{"n_layer": 16, "d_model": 384, "n_experts": 80, "experts_per_token": 8, "d_expert": 32, "d_shared_expert": 0, "activation": "swiglu", "moe_layers": [0, 1, 2, 3, 4, 5, 6, 7, 8, 9, 10, 11, 12, 13, 14, 15], "router_score": "sigmoid", "normalize_top_k": true, "routed_scale": 1.0, "balance_loss": 0.00512, "balance_bias": false, "init_std_router": 0.00773, "lr_router": 0.00124, "n_head": 12, "n_kv_head": 12, "head_dim": 32, "vocab_size": 36141, "norm": "rmsnorm", "norm_place": "pre", "norm_eps": 1e-05, "positions": "rope", "rope_base": 10000.0, "rope_fraction": 1.0, "qk_norm": false, "attn_scale": 0.177, "tie_embeddings": false, "parallel_block": false, "init": "normal", "init_std_qkv": 0.0286, "init_std_o": 0.0355, "init_std_up": 0.0409, "init_std_down": 0.0409, "optimizer": "muon_hyperball", "lr": 0.00603, "beta1": 0.95, "weight_decay": 0.0, "lr_head": 0.00549, "grad_clip": 0.5, "warmup_steps": 200, "schedule": "wsd", "decay_fraction": 1.0, "decay_shape": "linear", "final_lr_fraction": 0.0, "batch_tokens": [32768, 65536], "seq_len": 1024, "doc_mask": true, "train_tokens": 431900000, "steps": 9510, "dataset": "wikipedia_en"}
Below are experts of layer 11 (counted from 0) of a mixture-of-experts language model. Rows are named router (the router's row for the expert), gate (a neuron's input weights, with its number), up (a neuron's input weights, with its number), down (a neuron's output weights, with its number) and show model dimensions 96-191. Each number is 500 + 50 x the weight over its row's rms, rounded and kept within 0 to 999. Numbers have three digits each.
After each expert's rows: a language model's description of what the expert responds to; "comes after" lists some tokens at least twice as common just before its tokens as in all text. This comes from a sample of Wikipedia text that the model never trained on. Tokens count by the router's weight.

# expert 41
router:533502532500495438547446456503544556484456426495605474522508576451450592513491411500541517534534506499595605491542471542506469430488525554414404514468499504513534388492504435442451518531604516431443453472483517557583589549423445510493433502582399523577456532420439580477499478458492582559
gate10:447483488495567494495540428566580528468519470569481484522530666671537570581443479582483382448572528486467466466589422426481545392491400456515555474459474479503493489577429450524568518487469477490487503563518520545526491460515502471505478452506441554638527490434424579475537504399546457464
up10:573514493391486465588457480506440535474526491550514551536435357581551573466503610557502464488433501470505460523485586430458523456587583493519644496515464479459551449521598512459523485526536486467500455525578437482477570460405461615541464471480408446565561508496559532523559510474524462520
down10:504514492597507524601403519545546522413533525504442485539501494474555489423504492475466625464451453573432409485483544551480569460463468499334549567470449498512546530409445586502457439551599558509455492444557486493444449513481451550481504469603508452550532578512542473433471515502512461540
gate11:466552500520474462571529555566452542460593496506515424523459485419537529514553503447465521549463514376497516442573466520559555444330615507517593535509483494448365505479519555477490547448537480452487566515529539532515517545472510505544551491547491489495577593388555519540511533430529451586
up11:481464496561482394573486662479487536533419539537479409489556478529478429580550490501522422525475568571410501515541482463537467513599537579439519412454495610636484541553480475484560414579430485469442471564481496458477495512541488448462501480527507430501428529467492529518516544487449452524
down11:505467448429475497530504467477535508535423467520526521482637423573514491490497480531585409486562526527477539467433457543486510506497473446544527487539548464490417443494415536460460474526496509651589542363536553564467420509496433398501518494506490532464507514529514326526466507489434461547
gate12:581425526470496447502395559476564551494445531535504632528382574562516475479448467517483410520421593455533541475485601582462448409486507502549485537542477523475513581567506536525447480466516395579492463537514476507549475500511528587576488532484429493506485454522477532449468577586413598559
up12:508445596513486517450385500501508484456526422509573471427429502516400534459523395529509518515563508538399474461496455522443428488500484477504485483560526473448535483443539543552507516475619495559461527548608488453541506500545548474488453428462459520629488518478487469544501552481515470502
down12:488419534546506451515511580517536568426487390524624493526480488457483508588513522512580462489508468481492534489468499522504479469436502474468521525436512464466429536573466431562504557506428462563474506436531412434435383544481549540519505401494496552487479572552421454488525498541401464466
Single digits within numbers and capital initial letters starting names or words, such as B in Bieber, F in Fiães, C, H.
comes after: " ", "1", "2", "9", "3", "4"

# expert 25
router:453470533427553552463538523419537498489456441434493452556547595570542498528607476440553479522509489498506587465573429510504525499487504510476517480404491541517487411384509554467482440575563460524531547593467497496574536530473444488480433437547488520502484589458505438479498509417472481533
gate0:506499547427455499518415565577443412420553562532571521459489572465555514514539452427524438441584517462540575518539464539490523549461543368506489428539425478499535504451487488476555503552519454486571509465521439540443484544491524488520442420521517447532491474492548584508486505463538515519
up0:453508544491471519536491457556515508355453421549520556431488570372528542492530424493447520515402581503427509501475522487447444470420456500475555592493489590454502508346457490525538533535493446528581576528476504592511422472446594409609474631485570468480605565456533491423577482494400573484
down0:609533460450567524530471546513508499427572466550592456513481568538497483498458508550449536526489554491467500469607530436495517503475501407399537547525455447453480509541483488527493552445499453482473546474486611438413530496494500523498565583520495466560495521517479523540420448517527425593
gate1:515565463556504553538515440504545454453535426503532494489491473444415530456429510520514433516532483484530459603500543539458487532399582493542516494540375446490532501404516508541551432511510438469445536520530534502498437481487561559510436489465576488553496546517433516498517465462434500478
up1:388536526552489525452446532413558493554496437434619510601495554595546541470511489451511499546511410538490478605485446533421436477440535431489484542473570483531424480505473497512502532407395510517503491537572534430548568502569497528512565513484522480547452504543581514493540464567515519515
down1:522544485501499551555521418568523521517491452512634502552511510388529491414540520500508495521518465537462519520500562426576482410426496433543493571546485496522543481534492535371564517521518530468478499455499536481522464565531572544518562488559521489522580464525543398565475388485539593483
gate2:492525565567487610449518522483455475413624534539532502487470493500549515489488513497477563532475522574440489475512476427584452642382447570499483561474483589421443512467471574487478565444427419484564482453458444571442495513468521509422541486528551547496392561543558479536413545592529393497
up2:522527522584567518458479514484463476414495463619488556490506500541511463514533451478496501466442422490473533405508458564552578534415423481556516623405452473544529455462438533532521525474519459541507502539468506456468418541400396469565481484436578501459471528508431516605476494600549441517
down2:510528497584595577563611498550565503427541460453513518526558456513447488493556534444485494543467496529448517529530488432519499511482499519589512536431460499531426502456515496538382469547450481417464489459487415554476473437511483409470479545537494527504457487573494544514391432543533502525
Year digits such as 1985, 2019 and ISBN 978, plus paragraph breaks and words like born, Died in biographies.
comes after: "1", "9", "0", "2", " ", "8"

# expert 42
router:517504559487474485471513449577475538497535466505524505431571528510530441445559520378472505592526469521431591480524408419506410408527604569500447566512502475560464514448545465459553498502506473485513504535523492458546548560568481459457470472507502646572606505513542480422563494566516473543
gate0:492487534412594493524526383522562572470453521476453444508486471456563483540518506449526512513434522523534604551534485513474477492611531447572523554477498479580551534510630419508565468604594511504512440510561547490529466524443557445495443412548423568529597511532526487526553497580490548544
up0:404552495437497486465426439477443483433483542476532485502506518529518586499456588503594409495572565402505563510466462395547484542504528505517485398459569461477526463523522548466445484540468491552459494515571535439595512390437551535585453487523566489496447519520498474571578496470469433463
down0:454508562556523440544541550536407467503504515503487476446479354506454492540422424498511541502504516547540511578509458471537531478510367484517512524536444511553556388389487576488469559481563452524485576476510614526474445510493470462560465497403482510505460496476469511549445512515507454536
gate1:516521452474483478527493482484533401508386483529497427448423649441493537629492561519550548552494532467513592557389508551586376488540514526509487500469502500409524554448457435501438392459499471576597514531494483461538482560560539492524470562457574521467430498536503481556537472508468453474
up1:472438479494523415497499501535495479581421604500533430462521473514532517538483475605529509547515567460522543626476475621534420494549417632431525522374617463512476523435515557573628516415571436471531495432568508539507515427529506526510491532518500555482484539437481511554525446556493512529
down1:509478569508525473523468509499531449476573541455528529475408501613504547504512543579433606523509529547511590475418465448463432464531446503561484517484566457484475514428541458544554540505509587456619558419600559515433444503503510406542589530519535514410526535439507472446601385487434538419
gate2:441549497494480422402462441453469579522404475447499497539527458420547540483562520450439430419512449537458533572492486509490480455507552477382521528469470465477479523486520559545622489431555547461551467533508506436511540562476396501528459534468487612543424508574462533552405481525507503466
up2:515440529538507497535507567429467486531479442516361524533557479569568577446478424555479472524525489522505519432465485533575528452522459525535439478547372614554466454493440536443510363537413513478529526434579553453506560545485578456478519552518585517522418566466496588478458558589554458470
down2:451474495485409518507483438481517419562590532516459544411521492524482492557554480550397460543517463581534505450483510494586475571571420439507463527457429520563505529520462515463469458521583466455534501536511612430432521462512504502503493486499377608469524521558555496500494451557457502472
Semicolons and pipes separating header fields in sports and climate tables, plus election words such as Republican, Democratic, Votes, Candidate.
comes after: " |", "|", ";", " Apps", "==", " —;"

# expert 47
router:539501496576564509495537497488457557488440480443514432555554581493482481510497482394569419559523438467566590535520526474441551439522519575533434507487491592468442464572567529435420473579467511478442465505538429433559564462473512453538405470592468565483442558470482470478553509505519445605
gate0:506508403586524500538523446523438502594463478426497539509495496556545474539486470482533509549547585491546527561527510488571613463465547514456509454422490512494408506505378437597466496477484430514368480474510474546487475495492456506465476523566412468430485519469562477585493449495519439612
up0:541523482488413559578436471495561485516479489446490555493602424535488444515451489467465576510510497541510484412547620482493469455524490512580471515500414553526518614430511525519532471476558575492488480504581561625523575491541420458418527508472500525544571494526414512459472480495544489583
down0:471526460508579389526580440540476486498523538564472629587411548426559464458485478577550536546497543472476560533522535550504563491475529572454448553497467499528529492513469520472623492531447486541463513543521427398468423462492554525542487587456481650496505533369487446550634477482502533528
gate1:525489623504560502430434518514495474519389474456527431554498621539543494439485485483563527454489466603432457503393425468544547482450527499550440500514404558539491473518530590518479482452538550566470573547504548439561540599540467473503477555586571524506482463480528486532520472489568485454
up1:495522439500504507568538568523575431460487440507481520403537472470458506497507472532457452463522422594537486503533434500520495505518595445455551475464517453417571572465544601491439455502528566480452518455483485514500481567512519351493501469528514542437504546561417418521565539490552552560
down1:510443464596568554579523590444562535519360462476517518516522591507542478490533530511405487514454480527447455545480457476468447440460462476483542428515519430596456520497536485534507510526371435583411510479376512520534478530511474562451501605465472473542463510555498418419447384477516527487
gate2:555469477535494491478499605416463517425399469507491517540439419523524544473474494452566484490551536535541532529522538485451467430504496632513464564500496454523530472531573489471480552476580539440488446494569454488505503558544491457556505532437414521506425600574496493524507437533487527465
up2:532565506588524509524455483505495508498468461482477549545540479506591488449450545526557592467497474508501518462506638504471482540405464560565467418427546539508539541444515541468475492437499416567476466452512381536477523536532569502497570298483457454481536430491494511385500468455437421527
down2:473517484501590557558434438600578541543502508545514481466497614500477400517553502499474509506435491475512499471534460490487518544450527417522584445622456508479493470403525553541494531511409483457478475548530511446475547438492523465440523507499547498507572417456502489476522501436478465437
Later digits in ages, counts, years and table figures, plus quantity words like many, several, five, few, century, km.
comes after: "1", "2", "0", "3", "5", "4"

# expert 31
router:409512450499564462483461504405533550465463480495507505559538461535485520517553429484496489552507523570478619517485518494452489447435471492454450461442530485506496337446537482446533499508560548415405486529410494555529508425487456436471409476506527475553585508502451424560471473595510553505
gate0:567499451571531532466563462496433476436566426463474435477550496472433519565500617497565436535592523548472540621494518405520562490440509522517414475494530601475486500489494452556543454509515518480531494530431437515582433470557490478488504492533583526532380489543514414512493491503522494430
up0:496556515442471500463375543526422425441479480431574502522490523501501415461460504525459516547434524483487519480480516518456507552554451476419518525472566521464505490440437495466496474554461496455482583526477539573526558459538518470530487439457407547489573530502494518499505529419524442599
down0:516531522543563576406566456497510552489532459536572477432465462476522458524415530525479452526476440475496527432488477532502521489543487471490570592482481485426511479511398537538473408568543481472525497461598484472396490483502556494420608427508495625505434465476561451469612515430538412534
gate1:433543525458546509522508545533503510438479495497559488497447451484548527494463488477539554372476382597407536377475479555520470527498386483466528423487504506539550486453480417501497565511473486412540510524504438466516517559438438382517499486523556488640493540544524488550517483495430553546
up1:474482525542491499454563475517611563531441451487437517532549512522517471520502628442528423483512516414528474471500517521586564470513474412522466537536505473412521536517496466405536510488488593468411509545612523524553513420535547526554504485486546571459531488527494461469648529453554495434
down1:512487459424571468521484479478504551557477480460534450525616414441482454518436473399512488489540538466557510475563512532580480468356462476498492468513570486488450359510494525450562549586478617466456488557543436477508471420541507601472548577456485468537440517524498517504527533493527515440
gate2:446501516484476528536468514522465516542530495444467501524480568541542457434606385555426490430495437421558491527507523456501531505517433416486492526576456518543502516588470490521482516472566531517433460484582441536560434470491521411465514551476539566574565484440510483537503524562539498541
up2:536548475454458556436413480502466399438543493499500491577526451497578391473547526472455479357543432472561496522522485518515553523502470421413485511458345541447536487501410633475450510501544513522544468483452556473559516621508482589448500504603536495398554504474505541542466551465500397471
down2:462562512488529563470553450471557475489482463498432514451490476517534525573472521446522495525504517497507500557402503517539493537585458476536505474533554554449411629548524520614564478442495429546429569463490519557507464519521464498536529469495588558540471523579438474440566499500492464531
Spaces and first digits of numbers in tables, vote counts, InChI codes and ISBNs, plus approximately, nearly, £ before numbers.
comes after: " ", " |", " (", "–", ":", "|"

# expert 44
router:414552559490427492481494469410602559474496534481542536545580583477411527508583484469519499544524460490521527540619431515436430465590472608489476510432443542444400483491485569432506502480544480405521504502478448468544603451511438423447477473515524526524574479435488488506483512542391541525
gate0:498515481447518495539438436486535465364519504579505445443552535467482570531515490478551504553519488415509540602509454626426493475474420454477506597545456551423377480448509456497491528449542492539494591537507510523588537516583504422477499478567491568448497472470542496505411474529487525529
up0:526337497454436510411537505494534468430589589465492511489493426555500435534518375450481422571474400389535506511490467515501486560580499502445491546539487537481523539648524576548464495470412543527480462523411521598513440573533555509418532580515506494483538496447564476410486480461555446491
down0:502391514411474557509399465527549498534490476413484544478549469572525533538522461487485572498478460538536546508560605429506447562566500470498531454488535476479451540484603453508592481447566529521589526463553697580494468523466520460610529505525507565566485487372528513553488488549536498506
gate1:537483407531522623441504491580416350482423480420504535525529522515483610487474654518492447575501592460625547455416546555443447464383525527542567468560483553467414431410534519506479461455457527536519507429540512491443442471418507462542479518527483476519577485498534507526502478561522559483
up1:469520572505542462530503536645576540485582430502462472559552538431564404516525502570516510429466505515492498488451529607568456439566412450473496420488518507483540466519516522465521547552491514480468555573530623492518559526531518542474463494507484476476468506442500492577410498552576516500
down1:531565390500535488478414468533541520585461512500507479493454546485507468400566502479478440573514523546493519452545490438520556475537489530418534504497554446509420573524545499543430437509406556391444500517481519435493572518441494506579525390455544523429503452457417445487600514464411485418
gate2:476494532558519528547440532491507561439507559566592485491499475553431545435550549413547505578541531523497503562387555538548502576524540555530597590541530519470505576411537457523579448514486491483457445485439517523492461413537528530563452533501395509515416551456569505570452402563518523519
up2:431455471434439530531520360529495399493491575499470449548537549434527464452495433442491448502478541406465516492449435480497458546566579543422525489547388444429524549517447588489549539419559435427514541547582519428451477522491497423467581499481488559462490434465559484504505476503518516492
down2:483514571497559483544410452552464455544521420519552516535526590518493467455479601503434530525505506581511474468527506564489508470511513392529541534505450505534443524579570454408510546525545538494512420552555610493439450487488444418579485490518494594590509535499430540489496508505522471489
Possessive and subject pronouns in biography prose, e.g. his, their, its, her, He, usually before a noun.
comes after: " |", " to", " for", " his", " that", " its"

# expert 39
router:480555470460505550496479458482483555491520447456490530460548528553476521460566435475537490529508542539502662432531463485514497430530490502489517504476506498526428471480531485425479404486562497434520450513512485488581557459452548444489432410527521622507452540418536486466525502598503459580
gate0:496563497532519494428531467532477448444483445519494483479517528424446407441456520444494552540516449560505470460441485443492468536514584571466495510490475469434521590515580449514524425452552394442516511531476459624549472497511486556589537519467444613458471547453420437493454537531481548511
up0:491512522517553557456499566479498464456544503536457511544506557482479641511452482581456424493547494431498488571475467387532488499427493311470571436474511533450439484551452503495498429494557544517522463476448503571517522527523492492522556390474469547636460500553413416506501472403519513534
down0:628549586525412524479485535531390510536508520489537496499456502485475465513544498458532495502519520514608520405501542509573474618532527393430522606383476420542521504435501537531485549515523393544461435519512514551518514515426499488437436532474537510406551507484562504563428502420561476486
gate1:414487486447425387523479505542492529401424574502539531503455504462510504564509454477522451414545460402465441456504474530495419510499552416581485462491460570451516517548543492479517476426453558465592513567495530629570570508480535491498453576483462640533424410518481457413521516477537553492
up1:428482466523478448548501499461530454536371487491508504493448472483431484542483423627473610464472546431551536619437450456511570513584507542481441519453414558514540528391511511453471464486504473584536503478396454457518486502519515507512488516493567487396477426556526507473502498502558455527
down1:536442479497448439365447449547438527478454445446518495546565539504541482542546468518566546507547462525499476523462464496579498483503550483559577600449505486495575436403536520418496518502489416589523489454536497501425559499502440524404406445457609494429477493490491552539500523572428535422
gate2:585464536485478510578407484475492517518538474489465472501486418538495490453462598416520475549514601435545491425484497578515460461525526481533487467444474494488444450558524419480554532540604549518564503476473557454442441418412496528499575377491560456477550526573522538485464461487510496558
up2:537510641529513538491399473520517522472598563448519508570416545503533539457487394502481473594543505444539424431559476592503485509507473530453490468501499409564502462676479475504570436517551542443494542471612573519503482432469526496480558424534471555406496494541479645555498542506504490518
down2:485456483475510514594460429502450486468477506581548529512438436468453496501603524501583594555477543459555500575433574522547564547482527532589487492493493461376467518373511507470536463582464515526579566499445440579396466492533483462501544522567518484535636590503533528393458486437452521473
Articles and possessives (the, a, an, his, their) and adjectives like National, local, political beginning noun phrases in organization names.
comes after: " of", " in", " a", ".\n\n", " and", " by"

# expert 63
router:547526515489512504470542474493487563525454394494464474578602527583476481511457391489542464519452544503554651488512425532495543454520536542552457455472484506522558419524541421454466528577516571484443435513469425524530474522487552532439457460530437549529545475468483488371519507503500551480
gate0:480586524532511491451533522451443454478518447505491544562589477493528416446438519552549474580384560468528522527593542490453561478507502453545617546527535477425465499509464381482560476562547524423445548551520480501570554564442541552443481481529419540502445575481419458417501544545476530556
up0:407544502516539560488559567465562442470502507493480415518500383525385422431523484530539645445545337596468499477517462520588538509592499464581521554468459506506438510562477500555587422494458519475431309501538536503472540450428461446455492379560484487467517402420464471513509581569490483498
down0:541495468496470503568456522500476525583560552436409394430524501523499485472498505479472539496534452387490506440502514503401519505454600531484381581367525581489446479493530550497557513570468561439551498537463437410513537439513455549523470498514518566544470427501440423495576637526532439473
gate1:573540383517453448600519486486575456507496504525511521545490607503452485539441444520512511498520506522498533558489511462502494449528509598391543603541450501471508477482464492470561570461459511581566481492485567501413535562490433420595488461473470576466479551524532530475534519536549498468
up1:509586572503632506478449544436425443390564533507463539489456473461511414461392473472552441471484535446524474424476427504522566483534491487573404520542530494565488499428492453485583578606535504456486524427483517500548507572376533573529437564410501503499536453566503509503538575578463534579
down1:386584493531518543455547501566405504554478483535617501564466514526500565581403579487485463525473504425432519414482550465481525502548433445509517431614519565409476528462541559501412529548482533444430466461462521623439471463496476516472553552497448548482551498519508442490462574480474543566
gate2:458517506538488613374564490426463503492557526481463407554547489472498449420537468534432543505429544526457590484433458486598492463444463512506526526547462476501531433541526505443595458559467505519415513496451535532439421487446516466478503461495574678548453568459479513491573543562481588587
up2:485585510488507465481479525416587500492541502419423503516523482470543608475524453459559561513500533499562459553513502382538531490534504518447449560569498438433552479405589468497511352562470446555544468449426534507472482516507467579593499472465434604452547505542512500501582465566569467463
down2:499562425481445386495581464462506550570507510506489523471463483624482477493461488454529483430525455492484453486505540546523492451484411525513501562548438490520528458453470472527536596477411467558572543567534558519472483500522543551469563463488425396502478523581486442483558454483507541420
Sentence-initial The, This, However, These after periods, and digits after decimal points or inside numbers like 1.80%.
comes after: ".", ",", " of", ".\n\n", " that", "–"

# expert 56
router:459477501504532506437453442502559555442368482510514571434506466567526537489498377369477434498482512533446592460463443458504493509548512569549457451523523541471561482456538553449495489541505494423481493498507502577511522438511515481441395468550447601495455535466461484470562454645516541546
gate0:466500474481523503501514501314513436511455435611535458432549514563545579469516406515554429464520463416565490511450448492559458483492487445495558483530451531542527590530505494476522456389509493424486585428456500535480539500448452561493555455429447528517569483476445483524474556406472481499
up0:504554533452440375500443416464515460535493468433454468470522489564505422547430498487462473498485513507512544553542485453511402453479462463509500483440479557548454560348488386433464408518485424412502484505578510624533541442495482544564450433468500539557458439585503485499525502524486544449
down0:471474431465488424456573500484476486458480536474479594534480636510478422508487489490409547521540430543555408483480494522492550531543600566429508369470457524515543505440517489605530532520481493511554384506537523404467396533504395518467431396451440580430547470563450450431465461548472513482
gate1:521433435493613447522548427551587528473436543542474460565563403464513468510476482527527488494473477585503508479446510439448513504460521497483503500510510531470502450494373528539461477471533521562457576415575448485509566535504535533429511487540536505483329582499486484547541573562532437476
up1:531490411474610405481461465432557463530503459489573443493482467474444421474470450506406580477500397580444484498446498488526463554471444474502602546411569582547534499441477496510540537472510511555532516440484473389425477453542490552503511505500491410488482540463516534486462470497449414505
down1:496480423549481423477639504451518396514427510481490439475484482529460382542439555574420444552565508522514493435492484469468496488480594532441477331554464453512501509487527518492434480549412505434469465429444591494485468461457420462530574523487465450546509529449512514411525470443533413565
gate2:535410452540505541456540481461439459545515489450553414483452491370530548482559536475556527559595427524485538525490500572502503546452462505578501380493494496450464509596531495483641492547569460457521557505574512485434459507489548497586524523534523511626512540494480488556530581527533583517
up2:415480493552481599470507440449467513490503529485439497532461493487552506542512461488472504606417472464487490492396519521468504487549508460474499512524498491488518534496533552516604392411410473475473587540488441511465476482520576496483536522481447515440607509525468463535430406473495502474
down2:497503593487570496446471425417468496474471585532482566453585523532471478389582583487492455446537449546449426496519447519485550462483512585467471651467508551457447557492425588462418510480494550537480470485540527449540567459475501502454481470561440476579411584594495530447534524475490502532
Articles and determiners before nouns, e.g. the, The, this, each, same, often before first, final, following week.
comes after: " of", " in", " at", ".", " for", " a"

# expert 27
router:444501487450412459548600451481504483491535488472506461504527469503442459602547482433508536479480481527455602549538459458551459486452496469451495517509516508467539389433527583519548434550548547503399481632422472461586565441528414503466435427483550481591514540494453430539489498478553465518
gate0:431430455408511476521442479497521478453456462473516490461584511574605435541462474521540599481414528551436450609490518470521504460528415435468546516500514555566542549506483470518437426476492505426408539499429447392519485591472556454461486506509505519507516514551427529571457500435533475510
up0:485527533505497523474450449577520493590543455507525551453583533493524595515518471559470414416440591520502433491495627466503611468553537488507550477552526486613424416545597399487489461501602441517516494555487425525382411485452485488519498478480511544531456527540506581526592491467539423424
down0:515483479430466520572615463527468543524466573562397504516472543442500560496495467429499486529452495486509457549497534586499515549504547518533537550507498521478490501427503474538485540402517547387483540547541468575495453482481486529509622411498550476497486515561410504504544570487471562520
gate1:451523572416525511451525607466441465486489485465430532542529562536533451530491495546516402605565514489435510499502500443569437514535473449422464493525482418415472505467510466565623570492405553500506538518559544488596519501495445476581509394519558508506496494528485522559444486508564473543
up1:454512468509598558462477483575577486518542523468494396548536489472473515454489538520536545448514484444513486518530522523542454536476497372420568518508554581459457443625436557471509482491472504542550497546491621549449463478645463485500474522467600570436552487532507498467483599444500487340
down1:387501452466474498499513468560506567579588534532532550560420514514465547434494471545558423554499486487517481500438428421503487462518434531448512507507576558433475543556573489449448563527540564536586471495502568497441450379530490470497486473462397510547500534490517542542515443443482518579
gate2:584462451395552593510469560467483550439549440540370424452466551516529460511464486521403483496510522497503548540447540480531457424470513507450507539601528510467477459475489526534579473518494551563587466491522565494621478468564545498459494509536589485492455502450494550540559588429521458481
up2:512513448498569552541437577449436542538586631485527401451560446494589494546512522506441456605430591624421504525487511542404491567530425610467495559515548529522492473533579445548475584596539476528591532422425515431543548483483480437601530593557375544436433546476509402470554463493514515475
down2:484462483501405500477502472447484527457492428497595406450485505519518457521538461547431538463507549440483494396458548494472518581499417552550485472523549506438510507491520561560400487542551536439410532414496549526549480539512436426441505524475501558497496531449433515478494556530498581536
Digits inside years and date ranges (2010, 1902–1909), spaces before numbers, and opening parentheses, brackets and quotation marks.
comes after: " ", "1", "2", "|", " in", "–"

# expert 62
router:526524551533488522491523492523487534445522582463501456495585461521490517504565396447472523501454474533515555570466424381497485512553458538455389438499507479443499412406571499492533489550452611500478478520481518524602546422515390438558440501578515593510465509547509496462508431527461499537
gate1:521529427483544451545561508429487514433341447455481543594442446431408493499553515501477541520587608492541533582538438574470440495438354506520491438511447609438504442416519490535592539437483542466491496547485492589525467508458525526381504476593441549526480446546472509516540485515460498529
up1:615593592538465506488591523592559537444532480621455500425479532465483581467581576535482545434470466506502503442448524456435522497503511462530534477548520530440417520533430512554474517512534526489504580498442489427530518472627475449558516567444576523508462456431581439509536548464454410549
down1:534614561382495451480446538528498464440486577462495473404465488464512589490494494450531479513509554459475568585460512531561543549483457543593475459519402563540468546495465496409450501590416496429554574545524521461564517504484504531436501448437502606441504503482511574505517533544512450518
gate2:532547494465471488526547561536484513565606465448501545512608465501520449456441494422552429460485503529515571474557469600435512460552440498517472413418571412454533538434457619570458480461571526555479502469459512503532456497452403475543520494519500481541522472496456498534477601573443547515
up2:524424502450547548536526496419453531499503437588496458542449570468486595499508528485391423556471514540561434549479495499517502404489479538468473461605466578514634492544394476540657388541551491498472556498509515462483552510471559401552464597570529455577487532528532588522496565437555532466
down2:539485454509526501544552467471585493488469526452457565471472567500490567401484540485409462563476500484565508581529433490476456499439452447439480485513485523467527447517538464448617501425474483555549494518516484509540525481491479484549530458444478497493502449439476594409415450461510478550
gate3:539534532524619473610458496440534573484437501582558541494541551532460471442535518451476472497572525478441550462471481418493610549503481451541427476556591515456431442440451469574509604490521438482530496449429578505582490522487542428492455481575532452496418571498506548520519552490575514505
up3:517528584589477533502509564490533462473359474436495509466539429428474486499563523486474477521466485544443559545550527558533480532455584446536469470588567488441524518340527462557450474580435534493496469506569438465419497518409431592438509468502427495465535506469565456601506608522477534492
down3:488587484505501490538478530527552443528436578562481460509409518639509438571563514488384454485531457480386574504525470444526470487484551555527580520515537621484471475520468514458549470548531470498456450533549506475560576420535513540561513548550542381459528533477479487554504511459548436559
Common nouns after the or a, e.g. attack, decision, vote, offer, system, plus table divider rows and mid-word pieces.
comes after: " the", "2", " a", " by", "'s", " his"

# expert 22
router:518489514590481435515439481452522543517463452568496438516583528484455463509566479450545543546534513487527618545489510430446532468500467544457452524508480495458455407464551468410428483554487490424456454459421455544553506480490436523471400442538434533514479482372511512473465522516433573497
gate0:458524467434526481547510411477492483484508480516468557527448482522462511505537487608530463584556484459546496488510508485455495484479472482435527457549472455532517470570440466487608446599512447507450529487478569613539489513546537527535477437394531499538609503444478431504500502505453557563
up0:534469460494530500438482460448512516555614482398482508473506585467466547544441491461522493588420477467527526526518459450458526588547446612492413567425531480494453551500508460434486573504464514521483509562525463520531451463503509424501563443469476522534421537577524526434563531582552539530
down0:463440489554491449537507466461456450449533493439485522505506304501482511516507455540426449480496408441470503516623572531491498533473449551448643459510549548469460551528596443515504483422514469533512456454514528489484533474510536487542469457563512556491484508451534512458530547509509462508
gate1:556522480482468492558409484557449504501478502472562512507508444554455425522467482454551461517538449510423439497491445455554515434577452514489517628447482574466517411512468414524504507405545426521503417547595563479530500502458519493429418472501476513468474478459553527488479467478442520489
up1:502421564525542533444606567432546538479500516551501512482499518560458499530507464556439508484461473477529465481483552500488596512523455514445473476513461456452507546450595472444527435529409454441564467466507546481496522503538493427486533416561557577455504510511579494528548554480421491506
down1:445498544453551447524510530491525508536456475493529512444537485562537594449605476495452492403494461462507493508543436501520428519413545515511556459455413553475534402474481483495541566470517482532476519564444478479570494550437486513541519459519589358471572554477495525510517490528487487438
gate2:513564517529450397517484438549412603477482517459560487478542448425489441484522470454532468471416434400519484492469532450446484530520482559452551528489491434531469446487523443415456519530474440526508468532483452375525544483594436494507505483467579380584517527605484602464471524545428523445
up2:407575562426377546488523503481464444496507488472551499547510554519529449528527403534612625521487486488442535507478546493543510517483504524448523489436439550532474492545438437451469586428478525506456406519469473444494444573435496503511533598467455473531503503555439491537444431466518482544
down2:491459489495450575403563496469410571582484585503414524548568485483543549438502503529463438510547479484482464484555497462550453446512494554475474498540514516446530491521430481504567517448599511467518542566481555510555519414503509358600545472622483454510433561607535499480498466480556551443
Single digits inside numbers in tables, scores, dates and chemical IDs, plus capital initial letters starting split surnames, e.g. S|agnier, S|oka.
comes after: " ", ".", "1", "4", "3", "5"